{"n_layer": 10, "d_model": 160, "n_experts": 4, "experts_per_token": 1, "d_expert": 384, "d_shared_expert": 0, "activation": "mish", "moe_layers": [2, 3, 4, 5, 6, 7, 8, 9], "router_score": "softmax", "normalize_top_k": false, "routed_scale": 1.49, "balance_loss": 0.00429, "balance_bias": false, "router_z_loss": 0.001, "init_std_router": 0.00942, "lr_router": 0.000328, "vocab_size": 2048, "norm": "rmsnorm", "norm_eps": 1e-06, "tie_embeddings": true, "optimizer": "adamw", "lr": 0.00337, "beta1": 0.9, "beta2": 0.98, "batch_tokens": 32768, "seq_len": 384, "train_tokens": 240400000, "steps": 7337, "dataset": "wikipedia_en"}
Below are experts of layer 7 (counted from 0) of a mixture-of-experts language model. Rows are named router (the router's row for the expert), down (a neuron's output weights, with its number) and show model dimensions 0-159. Each number is 500 + 50 x the weight over its row's rms, rounded and kept within 0 to 999. Numbers have three digits each.
Before each expert's rows: a language model's description of what the expert responds to. This comes from a sample of Wikipedia text that the model never trained on.

# expert 3
Description: Commas, prepositions, conjunctions and verbs like was, as, with, on, mostly right after a name or clause, plus table pipes after names.
router:380436427506625499518582527447414462467461496495509494527537485440467416456473456505540509466471481429487567506542549432535520452462490434515495615435496530514556526451488509497545481534431459469452470537524459496462460534512470490453479406461528446490473387467542469478481417426451523571536486466454443578555546444554561444479479506513526544525518482456449481424495646535585514460454525408456402566561494563574547483564488487549538422495546551528475509625556509532423549525461398
down51:515438440589511607504484484459487575496474502517504503476540433473534529524554475364543529577522516579449497394502509487462601522557464511534516550508497529493487543493394482464524536492442435534510553440534536507586477504442480649533451388496446526520592536456540436476519573575579551499520499424581401518383498473516515393521404520513573528547547501537555444545549560557502444486432502553551440538449495411504468485513461459568478512511523558502510552478498543586457419469507492
down52:387533478441527518474468529541461473574442439555477513561451522470567532616628445499493474563502471511456402534515465509514605516570531502454530519593453462452434500512503526546504449558565427496450516500415444433527478528474532515410508557500392488555470470516459501415528474489477445481555444571475472554473540498592481449521656540448433507498462500424571559575504496555498536566596508535453409486528529451475479498461542411533497544465474487394468578535547515533599499519468507
down53:489537528566567540552495427502517425558472478472397440476501531498476534477482458412509452454492543432510478503439497451474582547492562476382477425529450480451413461580527522625455577481613431443554422494659524456547474485468553491503413572470540429510505489599423516473408492445529408476547520473562545556489579430508484512431528487457446485435422524488548467474549424479458437524496567555534457523507539457474507511508496443557460530478504499516419559437552557500511535554480443
down54:454464508477522514504573599612620524579529516495471530592489610335458483482512572524528472473400509477483546536547528465470511559455544500525494489472408477453476546575417498486587490522520501545611404467560479482529450544625524564480503522512467442494485547556468462508476531490388441547564452492498449567527509476476457505457498476521439470535553515485422437530451495555542502504448437603534460481460488488544555473495493516528433472512525544539497498468388529568349434469507483
down55:510535495481472547452496577604475426483469454551531484563474470483439572477400554549477399556506477479493461560446446522454483458598476480572532519467529491580447601555483408482464426496552461495553513526458592496465407470536602349625546537459562517423472542534558581461442447524536516485553547538438471511514543598485481558473457450524550545484530553523579467463419515522494626582547476457557519562523568488583482558512517493518494507476488456567510504526428496463485499469480542
down56:395544431468511460401507508593598528479617444518542512568530598475500474475555543442512520578499541489537500545463503551484459507602489533430476420417485435523522474483439512571413495484406478495509521410467477508533584494542422577561484442523426445533453406508494579500468422464543445505557541583503498588464428495469462490426575408486501533463467572504551426512529480542518544560520578570458554485530505573456463514439497480502634512467488469514475559473497493569486418513555498
down57:468467483514405629467553418561528302537482513568480531542410571524453554451439480526557541498549483468498543441458517532512514465420474550517550554575430497465592487488518541509476523430434507540457514547555447495549494575476548521480428497527477461529484506421433489434460513614504515617504462533460511628505454552502520536568472453509455553441541428586550525464549501573592501385515441484489412467512486507546499480546540492527521500482520474496458565510513509397503536433446508
down58:487465547520478479565499554515490480468512502443489450457529676593420564516540543523566482430496551543526524541516477505456579458459524507378526514452496552502554497495430495430493544545468519498533528430454495485445419382499527479584488478593529390480489568518481455462549524517512446514524505421537499470514558624486469507414563577415536575481559473482483557346530520471454422552507532491487449546493445454475491513504454456558505533586490469382459451525521418475560495569561458
down59:479582514512529522491482608494436423401478537452443429518372525525502491492564464509535498525494512544458410589484506522502477556522447554513476533451504479457505428524431482489466448508510509483530501436497506522552512516593498488485468459542517485533485589518587602481519524573469556444567529436562526474465403458372563516516426321544559529499541446438526511586407466519368480513488493557476462460486535524469557454502485424435575505484551441485540551444511533533579568573471564
down60:482436503576481454445561603488442545532568540499455482504490475520509506371504490487523514544455542535564555499618555542497485469473511436504473518516491495537403541577496477481557477459494505546574506552345474614543545512425570563475522538536556526526434445457548549560458534488491557372465514570410547505549471494554481499434544526552392516529499468551434456556437489490444473450455598455553376509511542447435517579565538473508548487523393558502437443550512476472522495449494488
down61:467586484521578546486526579428535478554570493506538480444487545478502513483481554466456572482554545581481548607431476507503500429436479507512500479509562503404554431486504537580450461537528438514521477524487485566532540489407495437489443532475399502492544528484548441492425533457557509496484464488446401481464458460526527492431460593505472555325587463512558476424399519448538455460550511573488479599399494460559543461413533583533494455481564451496564519512463428383433488489503552
down62:386529519592451473490581501499462596415531548501540435431509444594432497471505578454535493479445426507497561495421479555587499574539543432458472490580549483492624507471563556541522546479545523529517477470454541462507565385595541537421424393501517529551504454417529488467531525554508450549541491510427548469510411504517452506455428570552502572460546526494542543509500590533546533518489413511494538456494512495467575501581585471446494538494478433405458416583551553486468521464527503
down63:492469565445512572521576490570453595565481445495488527498598526589516482512481423473492505591487443501482556495453548642579437431459504479520515556520535478427509577590519419511433451565460442573466433428551545546486449524529466565494412474494450456542535456491448525488494542592525510468433563490458518488460560562504530474490552404577439398571504471536564423496477453493472472514441454401577550503492525595555545511421473460520506511496550459418437553593524513519455457468475547
down64:414490498555556544451465500501557466469502452429519460433445556513458488653534545482577503440552489511585530454415493421540440480527405544464533603480415486482539524521517527551497494471474477425428510547488503521459492486486510591482498478477486524563494420411465572607523474420478578497380557516477564594508502579523482590440523488559571467460467580442599560547496500474451499534478582489499478465537548513566432478441514410550540476513488443555571394490434506522444451489459510
down65:505489491443465500513443539485538558474443529492530436453541463410529519432529412571460516497420510463558478539520499594515542502506414609483419524445563457530569532435447485580476595596562538592442509568516472547552535558585472546439513526467503542509594553493524539640574543475444527418416446460489506490544553507494422514486495580487433469491446465564550562411570517492463472540464498512467493487479450454571514532493509510571513497650485457453596535473460501578464537548448490
down66:406564442458476445526479417459501571534516554486435548499559531496404553462505501510475475449381546500438539499587509461543590437528523542530447509504409560495487458493452479446459437522485521478502550512571493422520502530518535549483344449470499457438526405545550450510511509511455524536391561516411489464418527650467504466554510523458445516465481468568523413550503523539540508447422460468582458426538442564499546431401553546418485527537472476528482511571494557426563499453488557
down67:495555509573518481569523494522616473431526568554485537504497467471484588512472485456478528538424538455527473579468534455518557501446513463526516550590469493424459512487547485533447477429544546548507521665488421495524417476459464475556518465480518573498484506636456463448524421482550532575541473541571512554476418478458474470484536543600567421550575456463484525476472444517471462479464444550519577587497538529411518521403530518523549625517450391584542482560542561498399517471543501
down68:480562455532450516432522520456512613465598452471492574440533431410512473509538490444444540549525469491546466527495422480462411424532484479464503480541423409412454430593535497488502476430533569509524424439395439527526599541577446408532504594499571568513425510476470420446482481598480550478487553391471492509525433521588481526471516494412461445539537462524453452438520428515549468517460546519574521551436429467541486448473493476481585532546485503580515570497515477583512479536525436
down69:525527425530527533571600513480481471540531457468474496468555547476491363503535491492551457510418449448523544568481447505574606518534542478536551430437636500495497486422415432405472462532488446517426481564507526556469496542454560563586568624495430500388498445462471503553446522448522537485537581437439451441523533461470464500501440519479563477499467580544488451556428493534567524470560564512501407448445480547486503433518478460430516536509446450514546436524496522566620450435500499
down70:550450511678452435528470548584554249506542501442459528475565471546538530549510502467542511566522472542478478465499459490530517441510431507489456409509525446522442593501501503585487404532522493511506497445545556525520469510463433428496611491541480487461524397455525568472523464523533503540510560484490400518498451506452510435509523521489564459561484545475483502344495525529407530396500500522438494529489444438457508492467495513425525466565514508456477462542445477460531508441454508
down71:540556462602627500509463474520480471503522499521498450493488506495488429411508480489451528594519535496511544507523500442538490499537473550530519464482455445558461519399445498483577559462472552557458397471507564478558558558530624505544433510477495534593572468622445474417624572564456473516489513532498556507439483535441503493492491402496516454513415486474522540534526434465550515515418490500616497481603450512409525479537505550385479518581527518488647437566521529464498434516525453
down72:420412503442476399423460490539424486492559446409526542394533544437545514558463480554544577519424525534483416500395484439517531520563631562458429515512453413522424524559428571478531487485528413539554483538530429498472499559497498584529550538434478500405516448550505431555437533513484492481515485534467472501566515490465482480484426551497517518391480501574508434493472518462460371504514529490566544436490540540498545424599523444551404495511500517455478432504574509529540467514476599
down73:547512459516487428445391594553580484551541440456548523502500477470448437522516424387443523488528450472529475508421461577577506545467550408457526494541509572420456494517476489561526484440533493505538486596498441578504490585445619461500517444529530435518581527455418467541501600612475475525454532463491512567496506594449621528461466394480511517517458488516485513579559542473457502575514538414519546492493514527520381537491521534568515526490524492518481503547518447469517523409635544
down74:474580542464504534555473569597505522514407485527450480530595489577551394489516488444541554556522577530467507509472479524487506455515568530505476605433418507579589584503466617446489468496486506486550546493436428458523518515579539466407553542525531501521560433466514485490579554477508505518483496469455537512470503550499554518497506547443594475491564459558463601491505456437451490523495454480545524569418488418501475366480532494499475399587456470505584581497601411471403588469512541
down75:412445435472531571414489548505482564481557572493511530596527451471525478538406542516425402533512521511532509476412442456493572430572424574560469561516566400488466486501419507568519447573523453493467525401574459570454488421506555528523565490474554498580509561456499474613482490553529522573491475572413514504520510513484539463518475468511583438513569504508448556475496570517469483510494442494499423379521503484469483458551426533503549561567495539489381505535407536529437546395527526
down76:570460511551424548430580496577446477518607516500445513565513566481468551603482509524547515521561454486446450545502490446511488567502472397507575570435418405477490534538513446433397520416533540513412511599435447454523471446561521513580517540417483428571473517503532489484500549432519410517440471472490518519493500523428485498452496531444433434551438585542484585545484499478456458502501537466480565543389523395506467506503451538516536476455520466572530495420404496468391507477590455
down77:413565577443494525550494488572441513588603540540500456523475554569504477548434490477543598473400470479525419500366541453478442599548537433488395519527576484449513534447471543471527468482532504555469506478476571501414508387505476572436499518542526449406447475522512596503603466500473505467561531421526537460534463543409414460546535470553548526485524521632497487436523567447560465459494504548507492542535513445518470468474492586579549503473478592444480582495498560515512537470498538
down78:528471432520427492514572452519483610520515488589479480530430541507443467450514469464545485486503523496539502620516458577487550529446522475539618483471501490437502431436450529512478486511452502527443570442575595529519490502518576553500551573476507576544616541526478469377548432460603542443536618442500473490486456455424486478519482552429405489446599492531510481545513489400460475585569530424544511518512553491415534489547523400448489501443511529542526519569524472561509384484480426
down79:531433452529485517636484458490493562520587513495501459463565478484523483533465472470467453506461528427465487547498398509495580516485503443544494444505488535523588471485443474520458441596391493423507570484430517535483444563541502558455556428604482482482493443438515490500496436510389554528448483488456583595477389515518498584556462523522525466502536460477476471475536415521512477587527608423335428519482460466519521491544485544446489434441490565474499529513448581521633497579507453
down80:487515583510452509546462449500370392468534565442568610553501456465425504535585480545458505454448559570494512447449576469542598551514464399453488436510455584505519490442517465491486510498501473559579567427458509501539560470439447500401522487453393481489489442546533549460563605441440498468499415474481540522493434527570417477437553421515487415500425458491530448492484499572485467523583489561518486501484486533481501551528526553479375564503493471576528561537457534540563547526589521
down81:456522492550528495479392557605457452497593500537458443484521504472575530511438423493414578530555515513523476497511577429456581473600484439539481484475557530479515511520543374444530517514448551553567468444579470512454447514501530343493449444456537530381535422524434416482436452600501480577515415497590524453535495413477498518462487539500549562558457529430525587514573498498520498488481504423483466498529599497502456567519477508518519531505511503570470550472438537481429590544431531
down82:451446537537453584513542431480406506535468445485507557515424535481506546423522521381487481559524455450532511521472466529497526510522544496500572491505462505520520570419522592467561541445567560494454491504539510503466449535425548449537511475485435377564651478489542455501526425389535601504494461474463457490585547514535448478577550518505543507511442482476334466517552552599496606370500464483536489546590516410435462475506491464429477446516477522453559526476464552551516507522449495
down83:593462544393530602434540453493387484458531517464472571487556551506426580480460513539474510442539396573588466488497513477522512602429544532475497449508551566451503465446468524519468538573423635488521536508530548515510446460461517515492459555511597598441467436522501475524569552523496552531508456611537477459428481552510538448467441578435482502474500466554534558636468480525495533556472566480499557531509541444498549447470532570465432495513584505513386500520451504458567503471606501
down84:522477582445535489551445500476521479530551542603525477489436487405514586458507399541606455470487524533556580527497462503551523519504576489535529396552499474475555481482495399490495479468393456478398474518440510546477549503399625468434474487487539437414486519485522504522430491555432473467460452480568468594640488548538585537548444458529459482482527533486516439568586557493488482443444536496529557489434569517447480519492493419454419504563500384416538527458513435462484553548507463
down85:500460501404499507563502448523586497572488509509504489537443506484550440441412566520517485487415495448452484510615515469485423467546467491520586462468562572498580465469449497553488552506545517570496495513580525474568518581500529611475553471545580415553520520451456490524398470529499480425473434600516514449476550497526519535514527560406524562538464459488458562504487432519479558427526563504519562608389504390437577487492595564546505587452507455529463446588490548511512469506617548
down86:436524492576538492507444550607489509494462501391439436475468471440395490559382588462486600563437495437541484482507377531499488516507546379522551462456480493520518475524467487523505466484411519448500508558480436473589578501535494470553434478496426429530407432431447473478543479482583480579494435418498573538512522549523464530450439541490480545454590446590561569524477470570483510423520419484538421529526509489498480486552523520558489556443504530437517447490502482599567513504478392
down87:515510506464471584485538510532440501507530447586458455412448515569523449517581520513571490517388483562546442453537515501366497567484457513496455519501508497449624487578540413490470501537515550578498491542498494437437487535593453503561526446458454492535475522529493547597457531538472518490414503435667487480437446406574548491521516565543454492509602348494476501523522478482482565473515484471517550418498491503503521513481453583600523494516534456502542454573494630475492492547556570
down88:437432517515525504469536541531476445550625558490564593514467531572497480606483522489422565559511548451443518536482480419566477477493528499481394481448499542462490578402469462513479401463509543577481425565527482599435495466551520545509537489514502563507549483507494543528580474576536428470510464455609447472530466531385487584524484567540463520465552535475478582494444477513466442520507543576462406527534484507505527590450395551454360468548518463526528516539635491479514506495427494
down89:517518512557485502557489537562415380418472515386477497454510523394526588496507468510471462525498520444521539539482438502559467603457489411420521601492553470454540463531364512566575507498488512509548478583530415551546423579535458526505486507504550533482480460520497540539532466436540497476538560598499495409458410527525491547454524506538486452514435544472459450422515530550565563329511500384510497582529488402516503587463439482513464506470518459473531532445496532474584523439478514
down90:510515525530480489502467582485451550535493520510463582419458549468545596536532615506466475473495502422495593607622529467548436443497553428523569502473509531472461474450530565451495599547437466499372598491466473546583469396473468537439456481576417451564578579489457480515444493518477515570495502535551527564424481475528581502381515499601588525532547531487564492435563551497529482513527440557542450529521479544483460467458418546454538523561543516526563456476483530500527511404519530
down91:456497494485460520501538504483524398479459438620546478464427466555462431457497432474580515403476518478454559585524471470512452422569477403496558482509468496532615519517536580508489556529509548534508483475480476548520485523494474453521412523459575514538540485550433538468501541447512542511562438504597413494545443538467549482400464590502516546533484504436525537455427475566428471321490432444485465372484497487480544523545421515499542416495511461491549594445490604441512515446486577
down92:420476504514440510557533538477506483499493455587514492471539527529460456556451448525464560628512520462627491585400486543498538527410455455523521480519522502526527561436507573482494457505528518491506570573464496490515525551510577319475552523546501534539481509489466534473464510518477564511499435513607485588518569508565548538538550541464483475583541474555470540590543495518533604460532516566563546618520518385497514468502441547485585495549443506448470520494490399520457579348496462
down93:597465549464443386511534519449455586547478505521447622528547456529512491535467446586429610529449479487514549430548479413488527418510446539403543486477483529474461506506494504501603581496499571484506563615529569463611517502561596609443560519500538465435586515503563458492496436499527455490453479500476544492445517493456429466478540501465509584448455495458414501542432474466451515584500497558552507501502505541531392535470512418521591442485461457482533580451491554562548506522503416
down94:445518585493491572492448504565472461528549445502416490524493459482505485476595548473502512587502525443514447601528564536499557476495582484541522517462523445518460457366497528540543396440431529561521455595574540471500460453537507361385535491397486509518502481488544525431532532585377529560583509444557453521533565608495357458463532498521435496478508441448487522443482517516501532453498471440479432525465454450501454475538491511432496477497535393529465508485502412471415476534464562
down95:418498543446490512580430603589511538436500539506515532507450515544416447609567509484497564533514538498572523422553544446500479550442492582487457473638553557420499546590484535525488414631543529510522553488484535468536376445551458530494558470466397479521424554507434478474484471494424529395468550536462479458578528512527549500525437572514569448587478550603564601535455533480508458486527451586518529502479543574440555456522490486522501484501499533518514484499543477431496421513478481
down96:403577456485521491452549438418433583496513513515540462554460443519463512473487511575556523543524449486406477651487490542465532507428497486546562556487509462473421499526557473515494460533536500437415496493546513475609474472473486583517528433400549438489423371526464516438581531468459537493410394579465565490492443471519523450495474510490535555412508543449477464458530563576520475514473445544579489497584576542605517458538414429533452532541484465467529513549592492431470492493574550
down97:479540561414505572421561480525577567417497450505618501458521443491488505499512533530470514508456449523440508495526459366568502334431518489439532497492526488582511411587501587532524438427470587477454516496481558499472475444526414569509502487590576489556533486490459449498430564525398497503564494437493499565526528540541506524515478580477541523476520567467486569481500470497461480428565529422478496628427429471544476494470530496468519515596540622484591445461462537490532524448518468
down98:471512462592559563549435547463456550433485535586476532482515473545421429528514527421642485569507491549508424530537510532576501461501468534512476491444504439485370570531483381484426461473500565480445553556526437482433439503515528486477447510527419577433510397584472479548497540474390520556576459590555498488497504516519469551568533579571549538452474471436521431552519523493518398520503415499527525509482475509458443464450534470653492484520526485542512509517558606503479511534465436
down99:539525470491545475470513523637494303574370530496431490494504588473589391467477571466447482478557456538557457496443474476595556511438439479520489532515508573538469494470523474533533485420512445496464557451451442472502531441477535471544557551548478495425549596575460536563556451488580496485513425504492505540445481504473445486605435504518403572536570515508506566420462461563528567528492454512573575473433476545523502507509474446486511408501476531487456402481463527547454537515467472
down100:469455469522464543428486443522504471544466499479456534501517451486615466475473453528470425551551480458580466475513569464528532581468401536531579489488609549513545452586521510541483572542506527480478431464484557537520488400508616385406516523436526553508426540531468417360441494618442449481493535505521543463415415535467532561558525553479586579518478463509512422446391554604477522524486533463511473546422545466501509512511487510491431526534522529506415513445515443531555477569453494
down101:502387421445411481470484501506454531406545494556397424550542519541554590523515542523492570540372530516559476462477493531561438520454530522432411533533442487476558449485505468464500481497513485472471497383484495443437451527382521500491604461544452483513506576535534495511503586597443507366576582574484442525532527517504458438439475472553520492397511564501475461491482470532467500439464464498545543570493499569447470511528490513495570429419505495498595506504470573446491498574547382
down102:500537502535487590473516512457399525467548430471526507487518513435478497484510522432615509571483569486495562535515542508442545458335384611519529456488491542484504495532494483490558541425481506531461506407533534567507543420491495654590546474501543528497531546437536475488589521455439510446424506574576577523484542503526493530495540492523388510482407519516466584585433497472542532468515509516378433395471511477502435532447543461560550483520528511547513557524497471593539536450510417
down103:550552569456511550465432524459552571510420493544472596508554497501482422523526531410517439565474512539467449614432605511426460473402450545528465484518513499478463399433539524587473534490526458548509450492490514453471393590439485540545500520518493525429468503429536529579491511585457536457467424528549591455548502552442520479476593513584410534537479612510470592514520455527503578595464548444551498566534429480531550552513425560414471421530483522542471514482494492462507503540543583
down104:528468520501525449613632473452507489498582506394494579528525590533532495462487537460460543544481580507487466533580492551439497473450528476460469553540580493554551529505505435538488505591526549469429528491649496406467522451490456476484497457504560528612497556551410540567490509491435479407551463547486554511471535529591519582531487480529514567454603574567526455584547504522479550527510508482384553533531450474441505497512513414457527454469452450573452546463558472509494376497422509
down105:501546586558545568485469497486569504507468597456499422505467498409479612449449497490519490514495506493530546530548557438493465542514547360425470538528524503523515519517545449425530462504487503511463552384542526515587556577498578405436594516501579456541448415401476469525500486505568537458550507578501482518537464474423524537535492462475482607484442603497460456531535500497572519519505534454509433491574487554562443410620492504486427447537519460511478502610442544563381491437470489
down106:652462486509578565551392569464486497577515499470438542488366546432468435466516563475465473501435548556541475509537462571497552452452416491501455590521494556460553467536505429442434541558462569511396504480532546563482493510557409372449486552492456465530549441443498525493540456456547496445499430461468409528581531578502539363499467520495518469519524524532543460482526526586439535538448481408471463519448427494549442514496531489427534498471544469541427511450498456505451452465582487
down107:463570585507509580514445426585566481449523511581547490534411517446464583416458483440504492486523487599578408477468402557444538479546505521512628419538524513544522574571533512422493537518513558508488511482535541587435479454553514371445518583494492459478446586424504442564468502545545444518507449549464458553475436412477474464541510441444479471505506593533536560527512491550465427469405475515495526546525440448497498487452484473499587548587492533500539423596519597490504440486517486
down108:575530506482438517485479512534564389448441453473505535528481506514547548509546498494506466495589462456474466563525490519503484442462466516437547511392543495410521477507477546470517455453516411448541535482494410413527434428601497389433462521526477523566481518490550550526539544503513482504405472442465548539562535435503458445619444533514450620494451472526483476525408442512520466492525520555527466413556539482428515466441482464459509605606417466456574425582374539407467448550539465
down109:482555533513467564526461479561595496499458499532553466470476432455453471481503504544469559472466490554529580539449436503446530520470455508372499541527513444456479593390513392541542488564487507526510553446508543523472518591454532486516439444430525514574469578540547588408494490492469475533528533561463552403500458516452520453574451437497518533552509452446551489522513451423445490539434553639511380591420493511422497498519507437518572458539551504552500417422467376442523530438516572
down110:545484519555436510537445527459503515484442551445508517466435407409497494533473534457543524470414466515519463399492621482476513576435448438441502597432470523562491503466470508517433479593523423489442468591425478555493535541470572564509453591412528543436435497522428484479502549546544471459553498524524546546413578588529422436505468497568518489435606546491515483527433555464461481521583483478497470533458481537487485371442531485377506534502554570488604501541524463455506589538559504
down111:476534482548418534461467423409531544510503432503557502489468601521512480426476496543460476526408492531549510490495494548518511543512447510525483507568422476366523470491427561526480494505593429553469527426441460489555379511501551594437542533455487520397515515523515520564518525445522430499511489511472480459504535455514561437471605442525390563534554596419455466515551430512470489595445452532484522507478523461491583529440592573479471505479496582401453437479447573493406371505473471
down112:500464479564529516486507446371536473508545524416492536578551436480456494551495421405491518542453564529554468532461443508476509445461554486482500503505530429549515548526541482485446503547469469540459396499507589499546478384532445578509459461593587498559583556566458567527412485539603546486425449445458592542548491529444427519519555514467520515551459417429531445574513424498507569489517459462502472521508454526506527412482462566501390571447622477410566486418517476478500481557434500
down113:480517555508432420438532551597487547506471475424457543479543534465428521507576535591548488538596480471470457587469491464478486467470519574560468515525460536488606505512507569480533529555543538472528464611495522432454523544497531429509404544494443499378530551483550480552465549508522550371535412532522480473516396520496499531510607486398562536469536412530497487557547508547469448541449565487430441464542469498472488511563499437575472443597472512413497500570484574491547359466476533
down114:518526428506506454615544489520543463534573508448510485516470553473447491486475476471452556469558540489528430473505375431528413457489476531424442539487437524473454464482399549469442452427439425474515544436475426528451482479517543355384498401483528467516475538578462482482476646583520529452483472565463506468607549528499484467492555475551534418489447473558459452434520537495458504437433555520444400506462497501542395431499443590425481466528554479537565536518505476554523517522574499
down115:506519554580403518460422559474525522412574470508492564530484582559466393531568539433445444556436448534494486524477518373406542572535459473516614429487563424487563523508536472458519480501575494530496554586465485461449527576467427522545430495529510479447539631492421561500501496463517435464509467460429447567484465484484457525599455528574529461499501497572490464438467515563501538474512525512509534512514586542448377466508528486591440392568518501481422497446485492418457533497478464
down116:483512468445521542549471557512627629487438488519534569519439491553608441483467454499471578499569530577457465544499513528530503580484557535443510448525515494479508439532569515434420454500389481453439495444588553571485505604514529479566480538494581482489442529529515495518488466498504518604594559424518408481468639506443587510462616478490436558461453489563471580530594541507499497487523439550464516475593480518488491439449570509414458455535455421515531481455472503484517462463536442
down117:576489486452479523486533531549639610473545432476528467439469558454432539541494602545463524446596498494564410443543474476435526527564525435527574533457565463507564550519433511514539530453447597547481457493578499480542529541486507555494529436458459471454485514572613442480478533482492519435436599579509526561382550472496498519571550550544355538511418461398534475456518527557484586475546487453529492533499462469507526502437510484483420533563560546553489513560518571529462547510547552
down118:498538503580548421493465523496610404540496488483558489569558482405418584515519515500524474426530493515513492487474505499463424419489437395560523522401527597521511517519552473457425512481467566439553518533528516524502535542484584493531636448579433536508570449584477574563522544505436530565461482527500515521459518557470468538450453616465552416445490519510570514490531538445537543525464466525574413433501535458508536492504497430384527400475572455400426412520534468490516473522525551
down119:546391557517543538578495549583557475452555578485449531563520496407495538540519472448502450602495453592448513487587453487534550526450500427470502480546538524599568435512552424543495409520569528521569472474480501485505477475583508441493499637549584522516481542456531575513469426530506532486517476524390511573519452354555514454511504450529505539492464409529581504426521545428558462541473495523466493410490574458554580497512495498455539533490537456464495464420547511440583476409546530
down120:456529454501571452557508423481375573491501440540476555521456536488472395472499475523379486432457461473468480502562511523419513487500432510493529444482511475475484466520529470468570485521424543467558451495479410447507480458480449562408362524535585459552574496473484430483534494498549525503483514439443473447524463434427512438487462435543549426468536602464428416534588445476563524524450424521489559427494555434388546618513535464439450538503480465480550480512492520611489494415429537
down121:549516499445516461497384540475540572473476543503470512547496470442480477564448480431518550494491497449516438437530557484570475575385521436471498419493432438490536509497516468401512660499567589487468443519548495619513583470486460571479451544536510491624512534525530576565472484585525539463482449529480577585522472508505545447516515567479518535363517502449434591456398503498433546511494564405448503492508437435538441500542465482464511478443435597506522507523511524563410471494505528
down122:505535594570480517513553557592484445470424440432455561477533486441504410532452429500421515568459544429493600515503488484533526526463495453605551413534548484467454454486460509494439498534485519511490524398533443495482573456452479362527534528563444501439420460636519510530412466488415526513457438556431521526455485528414489489461434572489556593480492448504529537546536436464411537554449440489459477558427483402449559560549401498559438502492512520464505579542498495552518512455487500
down123:478473502477504454531612539513580449482514446526495538490500458479452494498574565448497425481513408506453434511516530572527571432548452467484473560564459436531519465525434495530529569438380447493416464466443527539471493547515465560451582608473533420463503590535430518458461557504508423598575525442492532468543533505482457522491412482513510480457428475540464486563458553490520491546546605526566376525527521474461440494487524593483563484481507485450355457514491508597543389537403462
down124:612463429429517541540542436528482508580533506451469472584514441590432508568560476516513480499490529417578544427534475459536535540430530504490499537572475455424580560491487534537483516469500532602446499495534425567591462514466418481480532530537498579511538600544543628509563535518539445503446487586542500514495468414543470514427483572530479426513491488557389526566551500560476593530539468478598449510428543558499468504499591456466421442493464563461472522486548424474510376451487506
down125:472514461497513520487462477403544578526449601550474462544501548469471428574426436515455479552575395452497527503462497492556430482572527544516462481499392543509556474419544498480519587453374493496470397483496536521487427464514500628548568488492478516516531488556475513565532476495493555538494518452546442551491536498515508510557411461493446590363593472533502539485388458493468471445518538490437438518430433574485536522500514512425538511501542426499477461427564440477417476605548605
down126:437564559501430499507486514518416423529514459449546505449536538477428510453492509486504419524476459590526512548499445488508482502484598480403444495517536541443535570493505584378555493498509482499442539644510472570484578600538460491434431458455429553519518498540521431503484568512537449442516648476547539505549515521594482505586538470507490507541557385449500536481482426443536440557555463500462572443476574450585496559485515436449557627514433468563437412507463487511515500499479479
down127:496482459526542481479517447496496555491489451518471480521493551560492600546479513498355524368364392610525462461503516598477521477506493540451494471471542512550498485434528524545572547482476500492482529491523559530609534393517478576552512450474569440474533477440527444563577536509516530518548503489503602595542532506572466604404498511458426484514473575576421486535501498423480482526424580482419465541453444438451473527499534454504464506470519482532499548429581520491523427417516611
down128:509575457467560500547516412498505567493495467521430472507477384390515528533568619583491487637492502572422490534514554411509477514529506516431470469497433548505525417485495398596430487517507442488497470514513449475413495420510588585543479569509560527520441570481532441574504523465471503458479520474437464529423545575395419557561468416593538495564544454506505483585534531433571527480516440480468457529480583504453496500510514539594465481545462459532607518556486471473523458477531496
down129:423514602559475535468594510573575454545510446489513543510509475468549562462491518488627539485448583535464525409512552555434598499449477554573450510456478542461505488465541596368484514523443550512511450548495429577525538525471538396472457429560492568401520599459462508520535456499519449550485590421531499437521527500480480564530529466431499476436566519510474505532440482523462546458532614458571509520516561392481454407495380528529464483420520490445513549496475568523525532528544528
down130:534442422426463433554481466524495517553521471435516476619412540499540519511496510472564522539542488394558550450472470525498558538546426428457518416428581509473483571573466531469503495538475475418520526474435490428473530465533465490523522531544507566499528472485492456396480535564518509465576468440424507443498599597491607465425526516580471478449510451373463468481528447477499516473517514530507480482464407508503479447547412533463480532547588554585529499396516448406497353467559564
down131:457423540479485472516560446530493496495569473543517444449466503564533513449625469455403544563543599437556543566467499537461454433431547494492443573456488502523512554485583464487455479516510453543392458472531448452486635504571511584486503499476548505507440486514521466486562479505562580555487411419454604514494497502475432502511520592559483494473445566494490439562504457519440524545483522543494539419482498527468405499576460553524508552396480631458544448619471431492563409472496550
down132:606517464464547593425559519482517459514544513495501460526534548458541487568478474416433513579428515432492486544569454551439570519475342478427519497518500546481512545513602498557521534496530520414503493516412458548431508488547380560475457545450464463526520516537510508509516540472459431464411587558629452502540505532531463450545498476520599568504524501534482461353512543463458544494408461542536457438492445574536506443494570472514413515436482454548527439554461482569589468463503453
down133:594447378467586579549523515514500525492523563551584471505453445562544456481483495493540530508544524505539483421612436475467454488436589465511507491512502481491522423443480610571514531622459498566555518532463473517508618430445486504544453532541447424515427510542544495493557470472511495553471508485461501532615523425409494523580529462454501472507505425538478468516542478699548427530487517458469501400470537522451581495475524431501472547442548466527486484424501548455501439563430515
down134:504473537535446557418541564518407463589579518628529461517492430521478524580530500445506457494480497473512502579483522520491495484517543547457486383494476555522512533563452407438479447471520449524482502387520471540400562538489585573490541474500524529441532402433479517480523522517559552610509534485551480553510558432398588531503533475526599441475464457506482488501501438566437579465565533447543595487471550516579484437498474505429527582485450535634541481517573539488456459524479606
down135:460480452526557525520521530523501574493475458503554473459491495495596528446492426495508543533460436448409537518459462478381508540493545531457497474507510554460467442523570473501553460574483539416414577480420506526508506467554575539470577519501491588503522431573487495520519444599454490438443465507489493528561545528550303598477389458456508533520567564482483541407545480551545518392455455470591512484557533502467441493518541482588534520569465476496477476504391402500450613486513501
down136:514479503556483510459450590527423518527593447453548496531369510483459498494459631529550553432428433535474460539454553576511602452522455497465452511580484474620519413565520477447464559415537494542513504472460506474586554466440480463491544394564445516469540538516505541500459457532514524539517552499531424471503507450544550551562554431463548411537505520445506546470525546548444495592471470560448558481541490585491511511508522524492461552582460486515407565400388488483561544408578510